Weights of a small mixture-of-experts language model, trained from scratch on English Wikipedia.
Size: 19 layers, width 128, vocabulary 14415, 21.9M parameters.
Experts: 48 experts in each of 19 layers, 48 SwiGLU neurons an expert, 3 picks a token, a softmax router, a shared expert of 64 neurons.
Training: a variant of Adam for the experts, 240M tokens, 7322 steps.
Below are experts of layer 4 (counted from 0) of a mixture-of-experts language model. Rows are named router (the router's row for the expert) and show model dimensions 0-63. Each number is 50 + 10 x the weight over its row's rms, rounded and kept within 0 to 99.
After each expert's rows: a language model's description of what the expert responds to; "mostly gets" lists some tokens that are sent to it at least half of the time. This comes from a sample of Wikipedia text that the model never trained on.

# expert 36
router:51 54 62 45 61 34 43 35 66 39 58 45 54 56 55 58 65 50 60 52 65 62 42 35 36 56 55 63 52 51 65 51 36 35 46 45 55 61 39 63 40 42 39 47 50 38 53 63 58 48 45 62 59 35 58 45 39 58 48 53 42 63 36 59
Final pieces of words such as -able, -ake, -ation, -ive, -ate, plus articles a, was, with after a noun.
mostly gets: "ive", "able", "ate", " be", "ight", "ation"

# expert 21
router:51 51 65 43 59 37 51 36 67 41 60 53 50 52 54 58 65 53 57 50 62 67 42 34 34 56 51 62 53 52 66 49 37 35 47 42 49 61 39 60 44 41 38 49 47 40 52 62 60 46 50 59 55 37 59 46 41 59 50 49 48 63 35 59
Endings of names and titles in credits, song and film lists, as in Ros-enberg, Veh-icles, Beat-les, and small words like out, down, in.
mostly gets: " down", " out", "ines", " You", " Records", "oon"

# expert 25
router:58 57 55 49 46 38 38 40 76 29 46 42 60 54 45 62 51 45 47 54 61 52 42 35 24 60 52 58 55 44 64 50 32 30 43 51 49 50 53 62 42 40 44 52 54 44 57 67 55 44 48 53 60 36 46 54 30 59 56 60 39 48 32 53
Single digits of numbers in sports tables, scores, times and dates, especially the 1, 0, 2 that open years and stats, as in 1919, 2016, 3:24.
mostly gets: "0", "1", "2"

# expert 13
router:52 51 63 44 62 35 49 37 67 40 58 47 52 54 54 58 66 51 61 49 65 63 39 36 36 55 51 61 50 50 65 49 36 35 44 44 50 64 41 63 39 40 40 52 49 40 53 64 58 47 44 56 59 36 58 49 39 59 44 54 45 62 35 58
Pipes and digits in election and statistics tables with votes and percentages, plus word endings like achie-vement and Ass-embly, and words such as Studio.
mostly gets: " taken", " Votes", "ide", " own", "ion", " Died"

# expert 43
router:59 54 62 53 53 36 50 45 68 48 61 47 50 59 59 55 54 48 57 51 66 71 37 50 44 62 48 68 55 58 57 52 41 51 51 45 49 61 30 55 53 47 34 48 48 49 45 56 55 43 46 53 63 37 44 52 36 68 48 48 56 66 39 60
List hyphens starting infobox lines like "- Date of birth", opening parentheses, quotes, slashes, apostrophes and row-initial table pipes.
mostly gets: "-", " \"", "/", "(", " /", "–"

# expert 46
router:57 54 64 47 60 34 49 37 64 40 58 51 50 51 52 57 67 49 62 52 64 64 42 36 37 57 51 60 52 48 63 52 34 37 42 53 48 60 39 65 43 43 36 52 49 38 52 61 60 52 40 59 64 36 53 45 40 61 40 52 48 63 36 54
Commas ending clauses, table pipes in fight records, and biography words like life, home, born, won, completed, University.
mostly gets: " life", " University", " home", " born", " winning", " completed"

# expert 15
router:54 52 62 44 60 34 49 36 66 39 58 51 56 54 53 59 65 48 60 53 62 63 40 35 36 59 52 62 49 48 64 48 34 36 44 45 46 61 39 63 39 39 37 57 51 40 49 66 58 55 43 59 59 35 59 43 38 62 50 52 46 63 36 57
Digits inside years, scores and records in tables, plus section or infobox words like Career, information, growth.
mostly gets: "|---|---|---|---|---|", " Health", " You", "án", "ó", " “"

# expert 1
router:55 52 63 41 61 35 45 36 65 40 59 48 51 53 55 58 65 49 61 47 65 62 40 37 36 56 49 63 51 53 64 52 35 36 44 49 47 64 39 63 38 40 36 51 50 38 55 64 60 53 44 58 62 36 56 47 40 59 45 55 43 62 36 57
Digits inside years and scores in sports careers and results lists, plus list dashes and some mid-word pieces, as in 1994, 1977, Carlisle.
mostly gets: " L", " Born", " second", " .", " —", " Preceded"

# expert 35
router:53 53 64 43 61 36 45 38 66 38 58 47 51 51 52 56 65 48 61 54 66 62 39 36 35 56 52 63 44 51 64 53 35 37 47 48 51 61 39 62 38 39 40 54 50 37 52 62 58 48 46 60 62 35 59 45 41 60 45 55 47 63 36 58
Month names in dates like October 5, the word cause, and adverbs like later, well, plus Thai and Tamil characters.
mostly gets: " July", " September", " June", " well", " November", " later"

# expert 39
router:51 46 65 42 59 36 49 36 65 39 58 49 58 50 53 61 65 50 61 51 66 63 40 34 36 56 51 63 50 49 64 47 35 36 42 48 41 63 39 61 42 39 37 53 46 40 54 63 59 47 44 60 61 37 59 47 40 58 50 55 48 64 36 58
Conjunctions and sentence openers like when, However, After, but, which, plus middle digits of years and scores.
mostly gets: " when", " After", " However", " but", " When", " those"

# expert 34
router:52 50 62 43 61 33 44 36 66 40 56 46 52 50 55 59 66 47 60 48 64 61 40 35 36 53 53 63 52 48 63 52 38 36 44 50 47 63 40 60 40 42 38 56 48 40 52 64 58 48 46 61 59 36 58 48 40 61 51 53 47 63 36 55
Spaces, digits and word starts opening table cells in election, sports and film tables, e.g. Feb in dates, 0 in 0.0.
mostly gets: "eg", " Ch", " Re", "ome", " Democratic", " away"

# expert 42
router:50 46 57 48 59 32 52 44 66 38 53 52 47 42 48 58 67 49 57 45 59 50 39 43 32 54 53 63 53 50 58 48 37 32 44 42 47 69 42 62 33 40 34 56 53 43 57 66 55 50 49 58 56 31 56 55 38 60 49 60 51 66 40 55
Sentence-initial This or it, closing parentheses and brackets, quote marks, heading markers, and word-final pieces like us or use.
mostly gets: "\"", " this", " it", "}", " This", " X"

# expert 47
router:59 52 54 43 62 38 48 29 68 48 52 54 48 47 53 45 78 53 54 54 67 52 42 43 40 47 58 63 45 43 64 53 36 31 60 45 48 53 38 52 42 38 37 57 46 42 49 50 56 48 47 42 58 46 62 56 44 48 47 59 49 68 45 59
Nationality and country adjectives after the or a, such as Japanese, American, British, Italian, plus his, first and Best.
mostly gets: " American", " US", " British", " local", " French", " German"

# expert 30
router:52 59 61 38 61 39 49 39 58 44 64 45 41 59 41 50 64 56 64 61 63 53 48 42 36 53 45 58 44 46 51 36 46 27 38 54 46 61 42 55 46 42 39 45 51 45 60 69 56 50 38 64 59 34 56 38 48 53 48 55 52 67 36 47
Short consonant-cluster pieces at or near a word's start, such as gl, ch, ol, d, r, in rare words and foreign names.
mostly gets: "d", "r", "ch", "l", "ur", "c"

# expert 6
router:51 50 58 39 47 29 41 25 68 33 46 52 45 56 46 53 51 54 45 53 59 53 36 33 30 57 48 58 44 51 68 55 29 23 44 48 43 56 53 54 50 41 30 54 55 40 52 67 62 49 49 50 63 33 45 50 40 65 54 55 50 51 30 51
Digits 2–9 inside multi-digit numbers, mostly the later digits of years, dates, counts and table scores, e.g. 200|9, 19|4|9.
mostly gets: "8", "7", "6", "4", "5", "9"

# expert 2
router:58 46 55 48 55 23 38 36 68 32 50 43 59 48 52 62 75 51 65 55 66 51 30 35 41 55 53 67 50 52 53 55 33 48 48 50 53 69 38 62 42 38 32 53 52 52 53 69 48 56 48 53 62 26 56 51 41 62 57 54 50 71 40 60
Line breaks ending a sentence, list item or heading, plus closing brackets and quotes, e.g. ")." "%)" before ==Cast==.
mostly gets: "\n", ")", ".)", "\")", " ==", "%)"

# expert 26
router:50 52 61 40 52 39 46 38 67 41 58 47 55 48 53 53 64 53 59 52 61 59 42 35 36 55 49 65 44 51 67 53 38 32 49 48 51 64 41 66 39 43 38 48 50 39 50 68 57 55 42 58 60 37 59 51 38 59 55 53 47 66 35 60
Country names after commas or "and", like Sudan, Spain, Bangladesh, plus single letters and fragments inside acronyms and foreign words.
mostly gets: "o", " c", "r", " al", "e", "re"

# expert 45
router:57 59 64 47 64 35 54 36 66 38 63 48 58 49 56 58 66 53 60 55 65 61 42 38 34 54 54 63 44 47 64 48 34 35 40 48 47 66 42 60 36 38 40 50 53 39 46 65 55 49 45 62 59 37 54 50 40 54 48 52 49 65 35 55
Middle and final pieces of personal names and surnames in credits and rosters, as in Wat-an-abe, Art-aud, Daw-son, plus given names like Paul and Joseph.
mostly gets: "an", "on", "in", "ay", "ent", "un"

# expert 22
router:52 59 54 44 53 51 45 56 68 49 53 43 59 44 52 59 69 54 54 54 71 54 34 49 44 43 45 72 45 64 60 48 30 51 43 43 46 57 40 48 44 42 54 53 43 25 41 47 58 37 53 45 53 41 50 45 40 62 47 44 48 59 45 59
Copulas and auxiliaries like was, is, were, has, also, plus seems after it and verbs or nouns right after a subject.
mostly gets: " was", " is", " were", " also", " are", " be"

# expert 24
router:52 53 64 45 60 36 43 37 64 42 58 47 54 50 54 58 67 53 61 53 65 61 38 35 35 61 53 61 50 51 64 48 37 34 48 43 48 62 39 62 40 43 38 44 52 39 54 62 56 53 42 59 59 36 58 47 40 57 48 59 45 65 37 62
"of", "with", "on", "through", "under" after nouns like part, member, University, plus word-ending pieces like -ing, -ted, and "Totals".
mostly gets: " new", " through", " with", " like", " As", " At"

# expert 33
router:53 48 63 43 59 36 44 36 65 42 56 44 48 52 60 61 67 51 60 45 66 62 39 34 34 55 50 59 46 50 62 50 36 36 44 51 47 64 40 62 40 39 35 50 43 40 50 61 59 50 40 62 59 36 58 47 42 56 51 56 44 65 39 54
The word in, as in "in Peru" and "Races in bold", and pipe separators in football league tables and election tables.
mostly gets: " In", " in", "ure", " early", " Al", " El"

# expert 4
router:48 49 64 46 53 47 44 44 74 52 55 40 62 60 61 59 66 54 54 54 55 69 34 33 46 51 50 54 44 56 61 61 43 52 45 45 48 54 33 51 51 40 34 47 44 38 57 52 51 50 52 69 60 46 52 43 39 58 47 56 43 65 38 53
Commas and "and" between list items, clauses and score sets (6–3, 6–3), plus for, to, by, dashes, slashes.
mostly gets: ",", " and", "),", " &", " for", "',"

# expert 7
router:40 41 58 45 58 44 54 36 53 35 56 36 41 49 45 43 51 45 65 54 63 66 46 40 40 61 54 69 49 61 61 39 52 24 46 47 43 69 38 53 55 52 42 48 47 39 51 63 46 57 56 45 54 38 58 52 41 46 62 52 52 70 28 42
Single capital letters or first word pieces starting proper names, abbreviations and foreign words, such as L. tasmani, KNXV, Škocjanu.
mostly gets: " B", " C", " P", " A", " F", " T"

# expert 28
router:49 51 62 41 60 34 46 35 67 39 58 47 56 52 49 60 66 51 58 46 64 63 39 35 37 52 56 61 49 51 64 46 35 35 45 46 50 63 40 65 39 41 38 57 50 39 53 66 60 49 44 59 58 36 57 46 39 61 50 52 44 62 37 56
Pipe separators and numbers in sports, election and results tables, especially game schedules with "vs." between teams.
mostly gets: "ulations", " quarter", " front", " Research", " Law", " Officer"

# expert 17
router:42 51 59 49 55 23 51 47 56 50 64 57 49 54 52 57 57 56 75 52 54 57 29 38 43 53 60 58 49 58 63 49 28 47 42 49 53 60 40 59 50 30 45 56 52 36 47 63 50 62 42 48 60 25 59 45 45 65 53 51 48 61 36 64
Periods, colons and semicolons that end sentences or clauses, often after place names, plus decimal points and abbreviation dots like "Ep." and "35.8".
mostly gets: ".", ":", ").", "\".", "′", ".\""

# expert 18
router:54 50 63 43 61 35 42 36 66 42 57 46 52 52 56 58 65 50 61 52 64 62 38 36 34 56 53 64 50 53 63 51 36 36 45 48 49 64 38 61 40 41 38 51 48 38 52 63 58 49 47 60 60 35 57 49 40 59 43 53 44 62 36 58
Compass words like north, south, east after motion verbs, plus scattered spaces, table pipes, articles and past-tense endings in film and plot text.
mostly gets: " east", " north", " south", " west", "ata", "ate"

# expert 41
router:55 53 63 43 58 36 50 39 68 39 57 51 51 50 51 57 67 51 61 52 64 62 38 35 35 59 52 62 49 52 66 49 38 35 45 41 46 62 39 60 37 39 36 52 45 38 52 62 53 46 45 61 63 36 59 51 39 57 46 55 46 65 38 57
Words after a preposition, often place modifiers like South, North, United, quantities like two, several, more, and the word of itself.
mostly gets: " South", " more", " sh", " called", " North", " United"

# expert 16
router:54 51 64 43 60 36 48 36 67 40 56 48 55 51 53 57 66 51 61 51 63 64 39 35 35 54 52 62 48 50 66 50 35 37 47 44 49 64 39 62 42 39 39 56 51 39 50 64 57 51 46 57 62 36 57 48 40 59 48 53 45 65 35 58
Digits inside table numbers and dates, and common given names starting names in lists (John, Edward, William, Robert), plus "one".
mostly gets: " one", " Robert", " William", " Richard", " half", " Massachusetts"

# expert 40
router:58 61 63 42 60 35 43 35 64 42 61 46 48 56 53 57 64 57 61 48 66 61 39 38 33 54 53 62 48 45 63 52 36 36 45 41 49 62 40 62 41 41 36 55 49 40 48 61 52 50 38 60 63 35 52 48 36 58 55 50 48 63 37 55
Ordinal endings (6th, 3rd), "in", "at" after born or served, College, University, League, and inner pieces of personal names.
mostly gets: "th", "rd", " College", "at", "nd", " League"

# expert 23
router:50 41 67 42 47 30 47 34 70 42 54 48 55 52 57 65 63 39 53 54 65 57 33 29 33 52 60 52 61 57 54 49 27 43 58 44 51 52 42 59 48 47 43 56 57 39 42 53 61 60 55 50 55 33 53 42 40 53 58 57 43 61 40 56
Semicolons, parentheses and commas closing items in chemical identifiers, taxonomic synonym lists and geographic area infoboxes, such as CAS Number;.
mostly gets: ");", "%;", " ;", " Succeeded", ";", " Latino"

# expert 20
router:51 49 62 44 55 35 48 38 64 38 58 47 52 50 53 60 65 49 61 49 64 62 44 35 34 58 56 63 50 55 61 48 38 36 48 47 51 66 38 58 42 44 35 51 51 41 49 63 58 44 50 60 64 38 58 39 38 59 46 57 43 65 38 54
Word pieces inside non-English names and single capital letters or abbreviations, such as Sham-oun, Prabh-ak-ara, G-IF, °N.
mostly gets: "M", "K", "em", "N", " %", "aj"

# expert 29
router:53 52 65 42 63 35 51 37 64 39 57 48 52 50 57 57 65 45 62 46 65 62 39 36 34 52 53 60 50 51 62 47 36 36 42 46 50 63 40 62 40 42 37 58 49 39 52 64 55 49 43 60 60 38 57 45 40 61 48 51 47 64 37 57
Prepositions and small function words in narrative biography prose, such as to, in, on, at, over, plus sentence openers like In and After.
mostly gets: " over", " New", " out", " O", " his", " Ag"

# expert 31
router:54 54 65 45 59 36 47 36 66 37 56 45 51 49 55 60 66 50 59 49 64 63 41 35 33 54 55 64 50 50 66 49 36 35 45 48 52 63 40 63 40 43 35 44 47 38 52 64 59 55 47 60 60 35 55 46 41 61 47 54 45 64 35 59
Job titles and role words like executive, director, Fellow, member, plus suffix pieces like -er, -ist and name particles al, de.
mostly gets: "é", " General", " director", " member", " based", "ist"

# expert 11
router:46 44 54 41 61 36 54 33 62 44 51 53 61 50 60 71 70 49 60 53 64 61 39 46 37 47 55 53 44 54 57 57 34 43 51 53 55 70 40 50 53 51 50 46 53 52 42 70 52 53 52 62 61 33 58 45 35 55 55 51 39 81 51 54
Column separator pipes in sports and results tables, plus equals signs and bars in LaTeX formulas and heading markers like ==.
mostly gets: " |", "|", "\\", " \\", "=", "|---|---|---|---|"

# expert 5
router:53 59 62 46 64 39 50 35 66 45 55 46 46 55 53 59 67 58 58 52 63 61 47 41 38 54 42 64 57 51 65 53 37 34 39 51 48 63 42 53 41 31 38 46 41 42 53 65 52 45 44 57 54 40 52 37 36 61 52 48 47 66 36 54
Opening pieces of content words after the or a, as in divor-ce, exp-ired, cred-entials, acc-eleration, plus some digits and periods in sports and racing text.
mostly gets: "p", "ec", "ru", "enc", " per", "ult"

# expert 32
router:53 53 63 41 60 35 44 36 66 40 58 49 49 50 53 57 66 50 63 50 63 62 39 35 35 58 51 63 51 51 63 51 34 35 47 49 45 64 39 59 40 39 36 47 44 39 51 63 60 49 46 61 61 36 56 45 40 59 47 54 41 63 38 59
"to", "by", "up" after verbs, suffixes like -ised, -ish, -ity, and nouns like hill, summit, law, in songs and filmography tables.
mostly gets: " can", "ised", " law", "ish", " district", " community"

# expert 3
router:52 54 63 41 60 35 45 36 65 38 58 47 54 51 57 58 66 49 61 53 65 63 40 35 35 55 54 63 52 50 64 50 36 36 42 52 46 63 39 61 40 39 38 50 51 40 53 63 57 49 48 59 60 36 59 48 40 59 49 53 48 64 37 59
Mid-sentence function words and commas, such as and, to, by, from, plus word endings like -wich, -ced in biographies and places.
mostly gets: " local", " Coordinates", " general", " and", " independent", " old"

# expert 8
router:55 57 62 40 60 35 46 36 67 40 55 52 50 56 54 60 65 48 63 48 65 61 39 35 36 53 50 61 47 50 65 52 34 38 38 48 48 63 39 66 40 40 39 61 50 37 55 64 55 52 43 59 61 35 57 47 38 57 48 53 50 65 38 59
Sentence-ending periods, "and", "but", relative pronouns which, whom, that, and him, he in narrative biographies and plot text.
mostly gets: " %", " which", " wrote", ").", " him", " ±%"

# expert 27
router:51 59 50 49 67 43 45 33 65 51 63 48 46 60 38 54 61 38 45 52 64 53 51 41 33 40 42 73 56 35 65 42 53 26 49 43 60 55 29 49 31 57 36 59 41 52 59 44 53 60 46 50 46 48 49 42 41 53 48 41 55 49 51 52
Sports words and team names in sport articles and results tables, such as team, season, Cup, Rangers, games, goalkeeper.
mostly gets: " Cup", " Team", " football", " team", " Stadium", " USA"

# expert 10
router:53 42 59 52 44 51 50 31 66 31 56 57 55 50 58 51 67 56 64 49 58 59 50 46 29 45 56 42 51 48 58 46 48 43 56 50 50 55 29 61 50 51 38 44 40 29 57 64 53 49 47 41 58 47 51 57 57 59 54 44 38 66 36 46
Articles and possessive determiners after prepositions or verbs, such as the, a, its, their, plus the s in 's and name-initial s.
mostly gets: " the", "s", " his", " its", " their", " her"

# expert 19
router:53 55 60 44 54 35 37 34 67 34 56 44 53 52 49 62 66 46 62 50 67 56 40 42 29 45 57 66 51 50 63 55 29 44 46 50 56 57 41 63 35 46 38 53 54 49 54 61 61 58 52 56 62 33 51 50 38 65 58 54 48 62 39 58
Line breaks between paragraphs and table rows, heading markers ==, and time nouns like years, decades, century in "98 years ago".
mostly gets: "\n", " \"", " years", " ==", " ===", "==="

# expert 38
router:57 59 60 48 52 37 30 52 62 45 51 59 38 58 53 62 72 45 72 53 55 49 27 30 35 55 52 65 48 46 67 42 49 39 45 42 60 54 53 60 51 47 43 61 46 38 55 58 65 39 48 43 50 27 60 40 51 65 48 50 47 58 51 50
Common nouns after the or a heading a phrase, like certification, name, election, station, reception, Party, population, medal.
mostly gets: " Party", " station", " used", " announced", " use", " government"

# expert 9
router:55 50 57 44 46 28 49 43 55 47 55 51 52 59 54 65 57 45 57 44 66 64 29 31 34 53 46 60 60 57 56 55 31 37 40 52 50 68 52 71 35 39 47 53 40 41 47 60 57 52 41 50 63 36 48 47 39 72 55 55 48 55 43 60
A lone space token after a comma, pipe or colon that comes right before a number, as in dates like "February 8, 1929" and table cells.
mostly gets: " ", " Ret", " res", " service", " re", " following"

# expert 37
router:42 48 53 38 55 31 42 45 59 46 64 46 56 49 62 54 75 39 71 54 52 48 45 31 40 50 55 70 39 55 63 40 45 37 35 44 54 55 52 50 55 50 36 53 54 42 54 56 50 53 52 62 58 38 62 45 55 47 46 58 43 61 50 64
Person, place and institution nouns following the, a or his, such as artist, owner, poet, daughter, Company, House, University.
mostly gets: " Company", "ator", " Hall", " King", " band", " House"

# expert 12
router:54 60 65 50 58 40 53 38 61 46 66 47 50 44 54 49 65 51 57 53 65 67 45 44 35 44 52 56 43 52 66 40 40 36 53 36 34 55 38 48 33 44 43 60 46 39 39 52 48 52 48 53 47 41 61 49 29 40 52 60 50 70 46 39
"the" and direction or descriptive words (Northern, Red, High, New) before names, plus geography infobox fields like Water, Total.
mostly gets: " Red", " high", " Sub", " Northern", " Bel", " High"

# expert 0
router:55 54 65 39 63 36 48 36 65 39 58 50 54 56 53 55 64 47 59 44 65 64 39 33 34 55 51 65 51 49 65 48 35 37 44 53 42 64 39 62 38 41 38 58 55 39 52 64 60 50 46 61 59 36 59 48 40 59 46 50 45 62 34 57
Column-separator pipes and digits inside results and roster tables, plus biography words like born, parents, Personal details, wife, School.
mostly gets: "born", " w", "|---|---|---|---|", "Personal", "|---|---|---|---|---|", " When"

# expert 14
router:45 46 55 46 50 40 56 41 65 32 60 51 43 51 48 50 69 47 52 57 60 50 47 39 34 54 57 65 52 51 56 38 44 24 45 52 63 63 35 61 39 53 50 46 48 39 49 62 60 54 48 49 55 37 54 45 55 54 46 60 55 65 37 59
Inner syllables of personal names, place names and taxonomic words, e.g. Bac|ill|ati, Fos|han, Bumb|augh, especially in species and classification entries.
mostly gets: "ill", "od", "ann", "aid", "amb", "oss"